{
  "experts_per_token": 2,
  "d_shared_expert": 0,
  "moe_layers": [1, 2, 3, 4, 5, 6, 7, 8, 9, 10, 11, 12, 13, 14, 15, 16, 17, 18],
  "normalize_top_k": true,
  "routed_scale": 1.41,
  "balance_loss": 0.000225,
  "balance_bias": true,
  "router_bias": true,
  "init_std_router": 0.0205,
  "lr_router": 0.000846,
  "norm_eps": 1e-06,
  "tie_word_embeddings": "early",
  "batch_tokens": [65536, 131072, 262144],
  "train_tokens": 843500000,
  "dataset": "wikipedia_en"
}
Below are experts of layer 13 (counted from 0) of a mixture-of-experts language model. Rows are named router (the router's row for the expert), gate (a neuron's input weights, with its number), up (a neuron's input weights, with its number), down (a neuron's output weights, with its number) and show model dimensions 0-127. Each number is 200 + 40 x the weight over its row's rms, rounded and kept within 0 to 999.
Before each expert's rows: "comes before" lists some tokens at least twice as common just after its tokens as in all text. This comes from a sample of Wikipedia text that the model never trained on. Tokens count by the router's weight.

# expert 13
comes before: ":", " to", " in", " the", " by", " a"
router,208,176,192,119,267,178,199,209,265,184,240,211,132,243,149,183,226,167,204,182,231,180,229,206,260,161,173,141,243,127,243,179,185,109,185,196,257,249,234,205,212,193,231,299,152,124,190,187,323,245,179,238,225,230,237,254,212,209,158,175,209,207,229,204,224,213,209,143,199,202,161,186,175,243,178,246,207,228,168,188,189,168,178,240,204,181,268,151,196,240,212,175,177,204,296,224,250,119,151,194,182,142,231,176,157,271,197,221,170,195,173,134,254,142,258,206,199,216,166,264,247,162,156,148,204,198,212,184
gate0,148,193,256,216,228,222,153,183,204,203,220,193,167,256,177,200,165,162,185,237,164,205,189,156,227,230,175,120,190,210,221,117,204,160,214,178,178,160,217,218,127,163,186,215,221,266,172,268,165,166,137,255,142,275,226,187,162,186,164,257,169,289,232,268,168,196,268,181,288,148,212,216,209,188,203,247,172,240,186,219,206,127,217,232,168,161,326,203,225,172,226,209,210,209,185,218,273,165,161,205,324,164,136,173,201,292,159,194,196,193,184,139,190,235,227,193,235,224,186,248,193,221,170,209,206,169,186,229
up0,269,145,181,179,186,229,184,226,162,209,205,160,152,199,215,187,230,192,183,150,244,220,195,199,262,169,179,224,208,271,228,165,224,169,234,319,209,229,155,215,215,192,188,254,210,180,108,147,239,161,205,200,192,200,159,237,169,274,312,210,187,149,172,164,169,219,284,233,146,232,136,189,158,202,169,245,141,187,201,263,199,170,207,298,189,182,247,214,170,210,255,211,118,213,255,192,180,193,174,164,161,197,217,177,256,267,159,230,176,166,190,172,176,242,183,262,160,205,254,198,187,109,162,166,223,211,226,126
down0,282,217,226,154,183,156,131,191,163,238,219,218,278,234,234,127,140,237,256,212,186,220,194,169,228,191,148,200,192,159,183,182,237,124,236,189,206,272,298,206,197,214,141,182,214,223,161,255,211,232,229,149,166,206,244,182,232,206,227,201,160,135,280,240,183,166,256,247,166,152,211,198,206,170,107,176,252,141,194,177,194,109,160,154,192,218,195,169,227,247,221,220,216,241,203,201,191,265,155,197,204,214,216,184,189,142,205,172,172,185,233,180,230,162,305,277,216,236,239,180,212,174,186,242,203,184,308,171

# expert 7
comes before: "1", "2", "9", "0", "3", "8"
router,219,145,135,181,211,199,185,225,231,202,194,158,160,283,136,205,192,186,236,207,196,250,277,271,210,150,187,175,224,175,193,109,132,181,153,170,221,173,203,253,182,131,192,194,146,222,235,243,183,225,159,261,233,167,229,249,216,232,209,169,265,203,259,275,246,234,195,181,249,187,220,185,155,181,166,199,283,239,201,164,183,208,189,151,199,204,264,109,138,259,201,198,194,274,228,108,204,199,258,170,222,264,230,217,157,238,200,219,182,200,149,205,162,157,184,288,202,179,164,218,188,177,209,164,129,152,168,145
gate0,190,162,182,196,145,148,183,256,212,234,195,169,263,192,223,221,101,196,249,149,191,164,212,271,134,169,246,140,158,151,203,188,224,157,187,217,178,157,257,216,240,141,224,212,239,229,236,201,198,166,207,166,166,223,154,272,236,247,151,245,95,187,206,168,247,133,148,185,220,208,272,104,151,202,233,212,225,215,185,232,253,134,161,139,236,185,239,155,254,177,205,239,209,257,226,142,214,212,180,191,133,235,203,172,163,162,185,166,145,176,160,157,267,173,172,200,223,216,192,272,186,157,216,248,178,153,249,205
up0,229,179,209,240,155,262,300,213,208,154,187,124,231,177,170,210,220,235,183,261,191,187,111,221,199,171,138,226,225,160,274,246,177,176,176,203,241,146,205,246,153,122,194,211,169,178,216,200,183,206,208,193,218,195,183,186,147,138,204,195,257,241,258,210,166,203,252,227,180,274,260,275,163,209,227,229,164,185,196,157,99,255,195,240,284,190,197,289,143,175,199,268,247,194,151,167,144,159,232,106,225,233,204,197,176,259,124,248,183,232,147,200,196,215,195,226,203,183,204,196,202,239,163,245,202,240,188,216
down0,205,233,321,189,263,229,153,212,186,229,154,161,161,144,170,172,270,269,127,217,173,258,278,237,175,146,184,162,158,220,200,159,184,202,144,183,221,213,190,183,232,206,211,145,202,155,196,198,182,137,153,276,215,242,193,185,180,191,227,150,172,215,185,191,244,190,230,219,240,207,176,167,177,230,157,216,220,232,165,257,262,161,181,188,185,280,88,208,164,160,175,216,255,189,179,166,270,173,248,196,179,279,133,246,247,236,103,239,196,228,167,255,145,140,183,227,164,224,184,177,197,229,162,213,226,179,202,193

# expert 3
comes before: "0", " |", "1", "3", ".", "5"
router,148,130,172,134,199,196,174,203,169,188,216,228,159,242,210,180,211,218,257,273,244,237,230,192,169,245,149,177,231,164,171,125,178,155,144,195,267,159,122,142,165,251,218,227,257,159,227,258,284,175,208,248,279,217,222,170,247,181,246,222,195,228,215,220,196,216,251,217,219,252,218,148,193,160,249,242,233,204,220,172,132,229,208,213,228,233,217,120,207,179,218,174,248,242,211,152,252,196,191,256,182,225,243,228,134,236,153,242,189,146,203,182,310,153,222,240,250,214,163,279,182,225,234,153,171,164,156,198
gate0,195,162,171,196,177,157,138,166,193,230,229,133,237,213,179,172,175,225,303,254,200,229,184,183,235,254,207,216,207,140,172,190,275,228,145,127,186,131,124,228,251,168,184,187,219,196,234,238,239,227,181,178,230,189,128,236,136,180,173,240,199,255,266,234,196,236,240,231,184,118,194,208,238,160,212,267,169,209,207,241,250,228,210,179,195,293,194,155,194,226,195,204,222,240,271,192,146,102,202,210,133,232,157,181,232,184,173,257,169,225,212,218,248,160,195,306,199,240,194,203,234,145,196,164,229,206,190,120
up0,244,214,284,161,217,118,206,221,109,235,235,180,177,259,183,208,189,127,145,76,216,173,271,203,138,249,231,192,191,141,234,222,264,205,207,122,222,238,149,161,236,180,248,219,235,228,206,197,195,166,164,167,190,235,160,163,187,191,206,231,291,202,153,230,277,211,161,200,197,223,224,249,178,206,217,228,176,242,190,250,292,168,136,172,172,175,185,172,177,220,257,176,221,177,222,158,223,272,174,166,180,203,121,155,207,232,208,175,192,147,191,234,193,230,229,208,174,247,248,172,214,221,182,172,156,218,289,236
down0,188,177,191,163,205,239,211,163,278,146,153,121,199,257,238,177,131,179,152,216,181,231,166,272,168,230,100,247,190,183,125,241,204,163,255,196,193,211,145,176,198,173,206,285,155,202,201,182,197,299,181,270,221,211,169,149,254,200,192,204,167,141,269,139,202,195,191,236,184,203,226,216,201,180,184,138,224,173,215,217,244,148,144,251,212,218,274,189,216,152,192,138,141,180,192,238,209,208,175,168,185,198,251,168,236,102,246,237,155,214,209,198,251,234,211,134,138,170,236,268,199,224,172,185,168,211,187,264

# expert 10
comes before: "0", "1", "2", "8", "5", "7"
router,238,204,233,193,257,191,157,161,206,217,223,171,190,192,149,169,186,220,206,200,250,191,259,249,173,149,121,173,301,164,180,207,207,152,164,234,289,210,170,197,159,165,229,216,171,119,255,242,211,207,153,219,171,178,258,223,317,206,241,190,213,244,227,206,216,262,163,248,206,231,168,208,145,181,185,209,187,220,183,206,224,192,168,202,155,213,210,176,145,217,219,169,269,280,173,213,292,202,190,246,221,197,185,251,240,245,267,229,216,229,158,113,249,242,242,281,258,252,184,235,182,181,233,155,188,142,137,151
gate0,209,259,190,206,222,230,147,177,228,234,257,175,177,188,257,175,132,214,130,215,242,235,250,205,126,277,289,195,217,145,199,153,252,189,172,190,179,167,226,180,164,214,140,224,205,196,312,154,173,247,275,211,180,198,151,216,222,231,242,269,198,212,220,278,131,211,270,162,131,152,213,258,179,136,210,174,198,203,194,211,198,202,213,157,166,170,276,220,210,286,143,207,250,206,203,195,234,232,138,277,253,175,226,291,215,152,205,202,208,204,245,229,213,181,236,181,154,233,190,179,187,212,157,182,177,160,169,176
up0,247,191,136,167,136,198,263,250,169,186,249,276,198,231,180,227,204,240,241,206,181,164,199,183,193,223,156,233,219,164,180,187,172,254,173,169,200,192,173,244,175,262,251,177,185,163,113,189,162,214,234,187,131,208,228,182,135,213,225,207,189,185,254,292,262,156,243,207,232,205,156,216,220,156,161,242,175,239,226,181,99,215,225,161,135,131,202,254,166,141,236,190,189,188,261,220,210,252,285,236,174,174,173,145,153,121,235,264,161,207,206,158,269,272,163,208,176,225,200,197,255,209,138,197,137,190,162,207
down0,203,261,256,256,282,226,145,232,205,194,232,225,260,185,211,168,190,220,262,199,144,173,216,187,202,246,252,195,157,198,211,285,239,194,221,221,209,198,242,268,227,234,188,155,110,230,200,224,132,163,243,126,163,188,145,210,202,157,175,194,217,247,214,201,206,127,194,214,274,194,250,133,171,169,242,148,256,211,292,273,224,152,215,179,179,299,247,182,163,218,170,202,279,172,221,187,208,187,164,216,188,153,156,187,183,210,217,177,216,202,210,167,257,184,186,133,216,257,252,183,223,167,219,229,199,88,189,236

# expert 0
comes before: " the", " a", " his", " be", " it", " was"
router,206,169,224,261,182,202,186,182,229,213,211,198,140,241,110,131,201,144,163,238,231,197,211,237,233,208,139,190,218,154,214,177,203,169,184,185,220,204,158,186,217,197,146,200,186,245,293,251,295,210,171,228,187,116,262,166,209,251,231,228,217,224,269,265,228,229,124,262,228,203,177,155,133,216,113,302,227,259,164,204,262,220,217,214,180,214,200,188,182,220,241,124,228,208,301,166,204,190,270,182,206,244,263,198,149,217,186,283,202,187,229,160,266,211,177,218,235,192,184,258,171,217,210,202,187,214,190,179
gate0,161,166,178,236,193,176,228,242,166,238,171,252,182,220,174,204,164,152,236,239,153,190,172,144,170,252,191,208,198,150,206,137,127,241,227,274,193,188,209,244,135,136,190,176,159,222,257,222,243,201,229,258,146,184,300,142,207,178,272,221,202,220,141,198,174,186,195,280,197,240,258,214,224,101,162,201,191,206,204,246,264,259,180,146,178,221,245,224,191,160,205,210,194,180,145,189,156,201,274,156,159,192,228,129,156,180,233,212,180,213,252,191,265,258,232,191,247,97,181,200,235,249,252,226,232,252,212,181
up0,211,269,241,276,283,166,216,140,138,254,169,132,197,192,249,185,194,147,184,159,124,189,270,297,135,232,222,197,193,197,220,133,195,291,210,178,229,227,173,191,229,172,190,183,186,231,203,296,189,208,188,176,255,238,216,184,179,245,150,237,249,200,204,304,167,235,154,247,270,191,223,264,200,234,203,129,180,142,220,266,201,128,215,238,213,209,246,222,231,163,212,186,185,186,244,171,235,227,211,218,217,201,245,201,200,234,224,216,177,165,180,191,177,278,232,223,164,178,230,217,158,139,172,139,162,213,239,232
down0,204,242,140,205,218,218,131,222,199,207,228,174,166,264,213,216,121,210,164,137,239,197,150,222,213,191,209,297,182,308,147,246,197,200,143,223,154,163,188,189,193,235,190,197,244,226,170,250,172,156,206,215,286,196,235,218,203,251,210,228,196,208,122,169,227,159,148,120,163,195,205,211,137,189,192,258,203,251,170,165,220,195,193,259,186,129,187,146,171,260,297,234,135,195,206,152,221,223,231,249,190,229,209,254,182,209,194,213,135,221,204,218,222,224,164,129,99,238,170,191,169,218,252,204,171,150,247,141

# expert 9
comes before: " |", "\n", ")", ";", " (", "%"
router,225,213,218,139,182,229,246,166,154,207,220,157,138,224,122,253,148,187,145,256,269,169,253,225,199,182,189,126,216,182,181,111,225,154,235,181,290,178,204,171,131,226,230,197,168,177,165,211,245,258,197,219,208,175,264,243,296,187,236,247,175,195,248,163,242,212,168,198,274,194,267,127,196,195,218,244,174,204,157,171,215,157,256,181,173,198,245,84,199,262,219,165,195,254,184,212,227,152,216,209,178,233,273,233,186,200,210,249,184,198,263,148,209,206,206,145,236,216,172,261,161,167,212,146,158,194,194,210
gate0,202,202,211,168,223,248,266,249,144,145,287,230,178,216,142,213,214,109,149,272,231,165,217,269,185,181,174,140,194,147,231,214,259,143,223,232,172,175,174,155,155,202,211,157,151,98,176,135,218,199,271,246,183,225,191,206,143,233,231,200,142,105,246,214,220,252,221,239,226,168,255,179,194,227,227,222,217,224,164,174,246,169,223,241,206,199,221,143,174,205,246,219,171,177,202,157,162,162,228,188,218,211,177,226,274,140,221,165,136,160,243,163,189,177,135,135,237,247,245,228,159,222,233,157,205,161,213,249
up0,262,232,205,131,232,156,239,206,152,173,146,223,212,257,191,133,196,184,257,167,212,228,220,234,144,214,260,245,154,152,174,309,201,168,201,223,224,219,175,183,226,276,215,173,196,227,273,275,152,220,162,187,211,189,164,230,203,203,179,161,219,246,125,289,204,135,164,164,235,265,185,203,157,144,217,208,152,208,165,230,211,189,152,257,221,101,152,225,213,231,184,145,251,234,271,223,256,215,233,229,187,196,189,223,175,203,177,250,226,268,142,184,165,151,164,195,195,174,251,149,238,218,244,234,149,146,191,173
down0,277,203,248,155,241,204,176,192,231,201,210,213,246,243,216,229,184,121,157,218,185,204,193,230,152,250,262,153,236,249,208,189,253,266,186,218,135,186,140,275,113,271,231,198,158,163,189,234,248,171,299,254,155,183,154,192,194,209,197,245,233,174,186,155,227,229,241,132,219,245,216,179,213,205,230,164,195,234,181,188,210,202,289,150,142,155,182,209,268,174,159,154,219,208,243,186,204,218,178,104,150,206,228,263,194,134,231,226,223,133,163,167,234,198,113,185,208,138,220,205,217,168,162,220,212,164,144,198